{
  "d_shared_expert": 0,
  "activation": "swiglu",
  "routed_scale": 3.55,
  "balance_bias": false,
  "qk_norm": false,
  "parallel_block": false,
  "init": "normal",
  "init_std_qkv": 0.0382,
  "init_std_down": 0.00435,
  "lr_mult_up": 0.686,
  "grad_clip": 0.5,
  "warmup_steps": 416,
  "doc_mask": true
}
Below are experts of layer 4 (counted from 0) of a mixture-of-experts language model. Rows are named router (the router's row for the expert), down (a neuron's output weights, with its number) and show model dimensions 128-191. Each number is 500 + 50 x the weight over its row's rms, rounded and kept within 0 to 999. Numbers have three digits each.
After each expert's rows: a language model's description of what the expert responds to. This comes from a sample of Wikipedia text that the model never trained on.

# expert 47
router:534491596453535505507555588506577549459564478563458490453406476576512565456485542448460473551426513492395428509468488481561547513501475557464480435517536516529460601514501438538527458509451489
down0:505549504563486433585503654481463549519544522477482592559453524494524456425546505512556456440483532481427570498580427437518500524541555579507495486467526509514463453499543511473483583497492570
down1:521533460524397503497547431353530469499515555539529616529468496480537484446568495551556511446531461522556595518535449597532496557514582560464520521607413553511480498563501595478433559471617509
down2:554498548478528513540580482426514467515588386495420454526451530527610454523491514430508476476386471574500526453533504466551510516538608589547555510523468552496588462528528478446487558519444404
down3:440482410406523516482486463556495480522518504410552491506509488513503410467526517512520518499500503534539482521497515439474453462534509447626501472566489476499465574477511494562454462502465394
down4:570485545506479479544538542452424532542526428505531462506496463472556415518457561507557505419466543474533546470543616530621520524466494510519593514511524417482392475421511478496501461622435496
down5:476496520461556531497453494489509466555548513460474413503490497379496509509522497515408445503470542535548421543498562521530510556439508384447505441534506508420492461487448467451527424502540452
Description: Possessive s, being verbs. The s after a name's apostrophe, as in Huxley's, plus was, is, were, been after he or it.

# expert 32
router:568480396449511502517540536391553526521592490496435507531428487518522489561436464486457540445444480536523462426472532529513508450546496533567494439407514436455439543555468477439591462404528460
down0:559567499457561537531392469530567436491479492543572496415473504529446424465501500502552444523565506524534381488496467510596522516464520535461509558542516506523505379512460474510511532504551550
down1:519499508544579551524431426484472508468463464526561534541554560552538366468544545438499544544586481535493524470554438468493495489516572584517515543494467556452419523476522450593576580521535437
down2:444474503576428517567469531568415493569487530543490526576543421547610559498491514538490479467505460535547496530446456408535522479542603544488417475398549535520542501487526462482528466438478587
down3:506501558527490518433414498525485523532600563465556548423531513586440564526464524425451457403511491538552452496515516490454524554450516464468508463478479567517490504584445367536426509494508478
down4:602578527513468543505504502590531474496510486452518540530470506465387514425567569447546477496592464520558407561536577477521502496445488437522493550494498450490473534460462408555413461524399452
down5:580484502529447623499518412552502497484510476523546499513407496427446471469406458448596484531489566523592519456480524530537521596423505588616537565486499532524421487482527517447419482459469519
Description: Middle digits 3–7. Digits 3 to 7 inside numbers, dates, statistics and units, such as 2006, 896, m^3, plus number words three, five.

# expert 46
router:602471368502524492508539487462436617466509475507451515560484455479526522520498479432511489538464499530475496406484376548547484494533560519543581547424537440400434468582459530595573464496502541
down0:446489419510464464506498484521501534589474509530460602526507488488512475499463531514574455459562457493477564419505513428477408473574533531522499502521598438583526606556564418471494551649514521
down1:541445548501467515604491498529434522688466564429637484564525547451555461532455469514476476516476489472549468589524569497446490483506414521545509488428504568485460472506468493456494565558412420
down2:551473466552541515394446506493568495439427498472460516572423469491526450502546534459544442512479468499529482465515454425547507479518472501448489568373415458433392359471404523459494503467503533
down3:501484541501490536489484459477369528515539469435500468557527399488556499495431463549536479460522484468512503504486473390548518457451567605462498576531556524545504550446380477544505476542505505
down4:470572525498524417583461379408462488421473544479650422468489561481533597538494580498461496552566450472453557546490525499539511484398493439427519461566647484509499572407578480509568593588523480
down5:534552539573551453444553544527392488489525497477431559527480575559494472446482425461583516461531507528480477519460524449483508559493461587435477618380487499497513600408523524513397563492502470
Description: Function words in geography. Of, in, it and which in place descriptions (state of Texas, borough of Queens), plus number pieces in tables.

# expert 5
router:509475551581467434545481451420506502492556535568479438509477451451478532510475420514491458548491559507484519461503606560534519508560542568507564521430574424645522517449469520456523484486511370
down0:537611553478441461436534555516541500428554430536553475401549424458494551575485504522555441551434410597471509433479390446415562434568436523457437525508549476494526427403498525470488487406529560
down1:553496524434495448403467521471535464410538562564489427432624568455579496499432560518453447489589521493536488590478595414445435447484568442461430596499535461402574479571471450584486412480472538
down2:516438531439518533543502515460579527523510450469567367555495573583531469533407474489476480548545515440590409434514552499435458519495537513446440477499471435450448395482492521473579387453588424
down3:540517561486551505460458545490378427474564450455400493473485506492418450521442529482425587480504478588517512595521511587492491512471419443513545542486538523566476527514514549530435508484495465
down4:536458472459503522434537488480507430455472533444422504498486582479500505529547487491561528392521547507466492538475560515555427497437551639416550584513505402388508543517511507535559505613538576
down5:448501540516551498549475380504484525588433501364504504590423426435412532546576508475502473518550516528484514533512520552551559520446507435632546445538500435483488525541560485481509507511490434
Description: Clause-joining commas. Commas and conjunctions linking clauses or list items in prose, such as commas before while and as, plus and, since, including.

# expert 41
router:477499606513464588455432555547544534504533471599491519578464446428572588418519486604453467448498483538523451573554504575491536600439577554425469505533468505422467551540474525517511452524466384
down0:545477500477481497408562327582488442526482552534454426451423482440450484413566546535496511535476507513463493527529591503558524502450440538557488446531451513577467521443557436479476516439636513
down1:468540557508509443419512507496531555523536523427549498508556577509437508515576532519506539372465515549473489471577503465498467512594515408480468520504530578441549474505486533464458447468463522
down2:486477557459484563446498453570479433426583519584511533447385593429484521428452487497483386507455461494469550454548557460530476465389405575526549447429437643512600513415532471461556502427491519
down3:506461572584499541499583435473544526449531453512424530529478504451471425485483466453494498500467440465559477464536465491519563454466488530522456424386498505508575513519476553428491516508470476
down4:476475518421395566571435509550469481546522494495561560444494520471472591469455449445459433455496473593461625516516490464467507517524439556570498482423394633454505510479539534403535482481567500
down5:453434522589592438540488503423527508497454531549480502595538502549560472484517541546525578453533514436525425525556455567500477431527550434509405537594582399396443530574493502478492405562488483
Description: Apostrophes, articles, digits. Apostrophes in contractions and possessives, articles a, an, her, his, and digits within dates and scores, as in Don't, 2025.

# expert 6
router:565497418519515503546539599369536532445568451511429520529501435550538421508440449495539532437505477571508492458509470565484473483548546522482482535352461412535476502521482471499513484481522447
down0:574562610540503585489536559520561591498530467494452558498515461411493456531484478429552415428343521499628549434474507528489488659588574562493409544464421506503498485548454474526455485622443470
down1:526569543525530554500461410495547496595522464498470411470522456487410497453470499451550501562524417482448517470424465488541485481470472471508495513577516525530465412522543545481513477544485506
down2:593483539580543556571452538532514495541521444489505599516478498488435442501487577455443582465429450485605524449365465485530543628582509509401455573461486515453423490524497498530525511536481548
down3:533568503433465507474530500430499554555555533557400481568552447440492530503481424481483453466414467515552432496545485592428545605479511530539465556527421579519531539624426501428531454558380461
down4:550487440594502479549478445375536512509479543503556485504499493472537564467558518519409449568555447577461488510477535475430501508427482489446543496455468497548478550504481514484529501512389552
down5:507498539470515465516446508500536470470550527563507484484482467482470448422544560450540517390489480541568534454447429442413570534594525501421515550386473525538442454511486451512489385460552617
Description: Number starts, small numbers. First digits of years and numbers after spaces or commas, especially zeros in thousands, plus number words like two, three.

# expert 26
router:511487453504460473532528528561456451487454498532504509468457521478444504535506443474486494608548576528444565481499548476502559443519548489573585484519502427651517516481516507522485620495475529
down0:546522501529486552472530432479566485493600521483487476484434536515438520528558517444432435506455590428528466530472435530582487481516561526510484467475478441460548517505513381535589531583485564
down1:461555550545502472523467545500511436460476597453525463512550533540358439412603521471477610549558600515446483539534471498477455510532459448514444500567634506547525455549489550553496529476411598
down2:477607437480507553412507517609506568456481559469409521474551354544476473562555482478453467515412582417559468465505519515438544470574446503488489533506536453529491482480554484465395436524452434
down3:433386438443514475521535478492505512436544500405537631438531534454513508553521471511507489521428510549528473550562455558501441550427513469453450436525499464475483475549435501448532496479510513
down4:483566516494561593432481415506457514438539488437446501542572521500518506544415395465488481435416445561575536549502484525457471509528405440553516592479457518491490585539536445523417506517493552
down5:446527503555568566494502494506482517474522577488486455439534445512496486561485506483565557525583560467597531633539580511591442481517425473490548496399502514583463584576471473538408471570423582
Description: Verbs and clause links. Auxiliary verbs, pronouns and clause connectors in running prose, such as was, is, it, which, that, commas.

# expert 54
router:489492567590443551451486501476400578605553472458447486495483504471538500565543495478485450441487426560570450530485528463525510521410517453482586472477470475479429410548562453482585447489556483
down0:473555505484487466521375449507440506460437509472463511515460443450547470477552525474549420544504444477462584562494436465494545557551462469531482555438520539529510507550557537424449430513562465
down1:559499617558510454479523575469499513524513494581437512519468521503484518467479515534494544479405446611492576605584468532439471512573479440490476503552390511558513493512434524490547499449483489
down2:519434460544422461425497519535456391491419444568453331533567490429507497499543522445481495438522476498509453487518537438459408383559539505437474517447598487465497521532550571493468488549405436
down3:498483460579421505542452538527461501518427539556455540554499486500487496500528471553555504555512438487413512524477464455442553508560512481480482501519545570549472498455497607480512433559411482
down4:448555538519438511522467534473420502505559577464465558475464448507441519508566533535542479472405504540582484531535497479489626623398469428553475577553480516558440479532465533473450440421513533
down5:479522520586509475473571577514509576474569558465496585483478610479538454427523501513573491474524579454532491605565571411513498547491546539476531546503497480514521513503449577539488443463478486
Description: Year digits. Third and fourth digits of years, especially 19xx birth years in Born lines, like 19-9-1, 1-9-20.

# expert 35
router:509498488555475463581492462464493552537547476466446477515436541484504545557455539608553433534568499509494473464511557611512485498529539537530595506535522433537610503511503570537506473367509431
down0:561482486527517430453534556511455487447446461523539496508554554513470462492463496532522462520498521469560454471561514572423517576569522485482549619462488479476522546439476556481473554598430462
down1:522479502487535540474536543520545525491531482493521518573497604439493432492512477543532428505523483421491454498614504491459498624535576536516544543476468514520545481476531558448569428548408469
down2:580583599482539529481417513496568609451526543557524569522444508463566503477522441444516435528461509549482446470485495442566508464449524517517493412491441463555397486522339460524444442524464437
down3:538587418489506484575546476503504413626428569517577469505534505540529456498537573527492512542484546548470518498502512465483439437451466508447578502570554523538448449522549521476423596403480622
down4:521547496501550520528431528604557435491595457499508405441521536513517455497435519520497543473546604513507443485458516374417465477509506533470409491509474559523444501413468490594450473590537610
down5:478585632465540546416458485598453503529431449472482549455544522582496524517474521546510450554593475586609433539461524527545498520466493364444610512459535505439553492476470453593514451506521524
Description: Punctuation in names, lists. Commas, ampersands, semicolons and parentheses inside names, places, numbers and biographical lists, as in Madrid, Spain; 4,000; (footballer, born.

# expert 50
router:536532465511590494573490503384559538547565531506487448528520369462446438598447546518447428565449506480396473411485504515580594500474526576515527410478488419487441483530446510557521487518535471
down0:455466460440451497507513531528492486436509504474455589498600607543501563466518487496533502518607604462509454556458392542461428528499472464548559493488556427574477411478516518416522450508415535
down1:453442498442474494499613498522585533497518518508510521557458578538529530514473476460472420482524555495444452575473466496409442501537477499504469612508530457428511524463568495491496523535490424
down2:492523514479463473523505502435410532499482514517503467521462536532504583493556494422549500565475433534561498494511535537406609473445551422612467500497416552492543528477480509442447604535544539
down3:512495430413478599452518443556483400556469567377576523463430450409517464512567493430561508453513452558511563597512589437424505546527488503506447534490397535522458506536451523468438597452488521
down4:465569510473472375536445578512470516470489488512452562487505388516437489543553544542488456570459522555428439620474560473526488534452510464484457513617420607474456527500469505485508459537478460
down5:519543485494474537477457457525569411469517430448531453487521486496508533424512423425551586534484489471538526483410553465468504441543549531560528462452547449474518531482527514542499577439546482
Description: Of after nouns. The preposition of, and for or by, after a noun in descriptive prose, also taxonomy colons and date commas.

# expert 13
router:488514579519485507564462465443460514417525454498443538575556510535571575495448451474598386389503474399610480447481430559537542518521496517523441482487543536518520479508483431562569520510533493
down0:552436547486513428540478452383537554475596460570571433490456496434445465503529427521517437459537457463533439554525530440557458463511448474427508592527484522482567418486455500535459417524510543
down1:581372431489463441419475545523421539543473471433556512582494537489398406495459483590453507485495502557532548572511475498559455522529518499518496572533428502407459431634573557448518525495492426
down2:537487544559468418432527488447579579443535479412493442537412456480546563489484561554520342530450518473572541505502560538514602525553478550539558471503496437591528521484529486501548568407479427
down3:626493525566529441523475573522528522481502534542496538437447457580464518452481536454489389479475533418559513465481508552459461559503464475582506526428498444495401521398508504531518533530450536
down4:553455514531590501502494512517416512472514491563545452528432436564502604472472510402504382441510385519705495429476505506503612566537478474449505465467492470502517559436484480585567509441545495
down5:537508498431485497432532541476421551532447504500457462437490483429472480494545451514433497514440500590499438419489480535450534501405452479513463490451511468594510512476413438533488583534477557
Description: Ordinal and proper-name adjectives. Capitalised modifiers and number words opening names or ordinals after "the" or "a", such as United (States), New (York), Third, two.

# expert 30
router:541485643509507481542466446441528464408553490533460474544546435541470471574508461467508524498515506448587515487435419449537438495539443425528535456413582563449492567458481453427564400539490532
down0:600624460492474537586468497480496461471542447577475449461547463579498463533487405569468489449478515423480558395560423571528419453496523483559469495503523464517468376460528483541449431481534515
down1:576515471572461488528418467607522515575621446473475555537540477506461483530517405481563602507513484392439441465484453420560558489507575545483534431490488410534558531444499466501577482465555492
down2:521536497462534512508501508572555452413522389517441518620514470549530557538500523502470525486536491575544453503551482538437480562535489377450510551544478524492528544447468563447541549493505510
down3:463506559449495484451576515453534473526423477468502426467460515569554519541480453479529503554521472404564480578454464459412448572576503445441553500408445509560489522459496534468552607636542536
down4:459479459538530514415575497578409606545461507496466485572531510465546445476526562482649525568626566507494491455459550508517486508454485508498483554493533477475565520484525520446441556482386391
down5:544514512434482467485392634485515486571449429526543520345548572482550557545515435539480495505400544451473538531526477457545499437542553562448496522514507501507468510562502562595501474517465549
Description: Common nouns, pronouns. Pronouns he and she and ordinary nouns or name pieces after the or of, such as rice, hydrogen, nuclear, Johnson.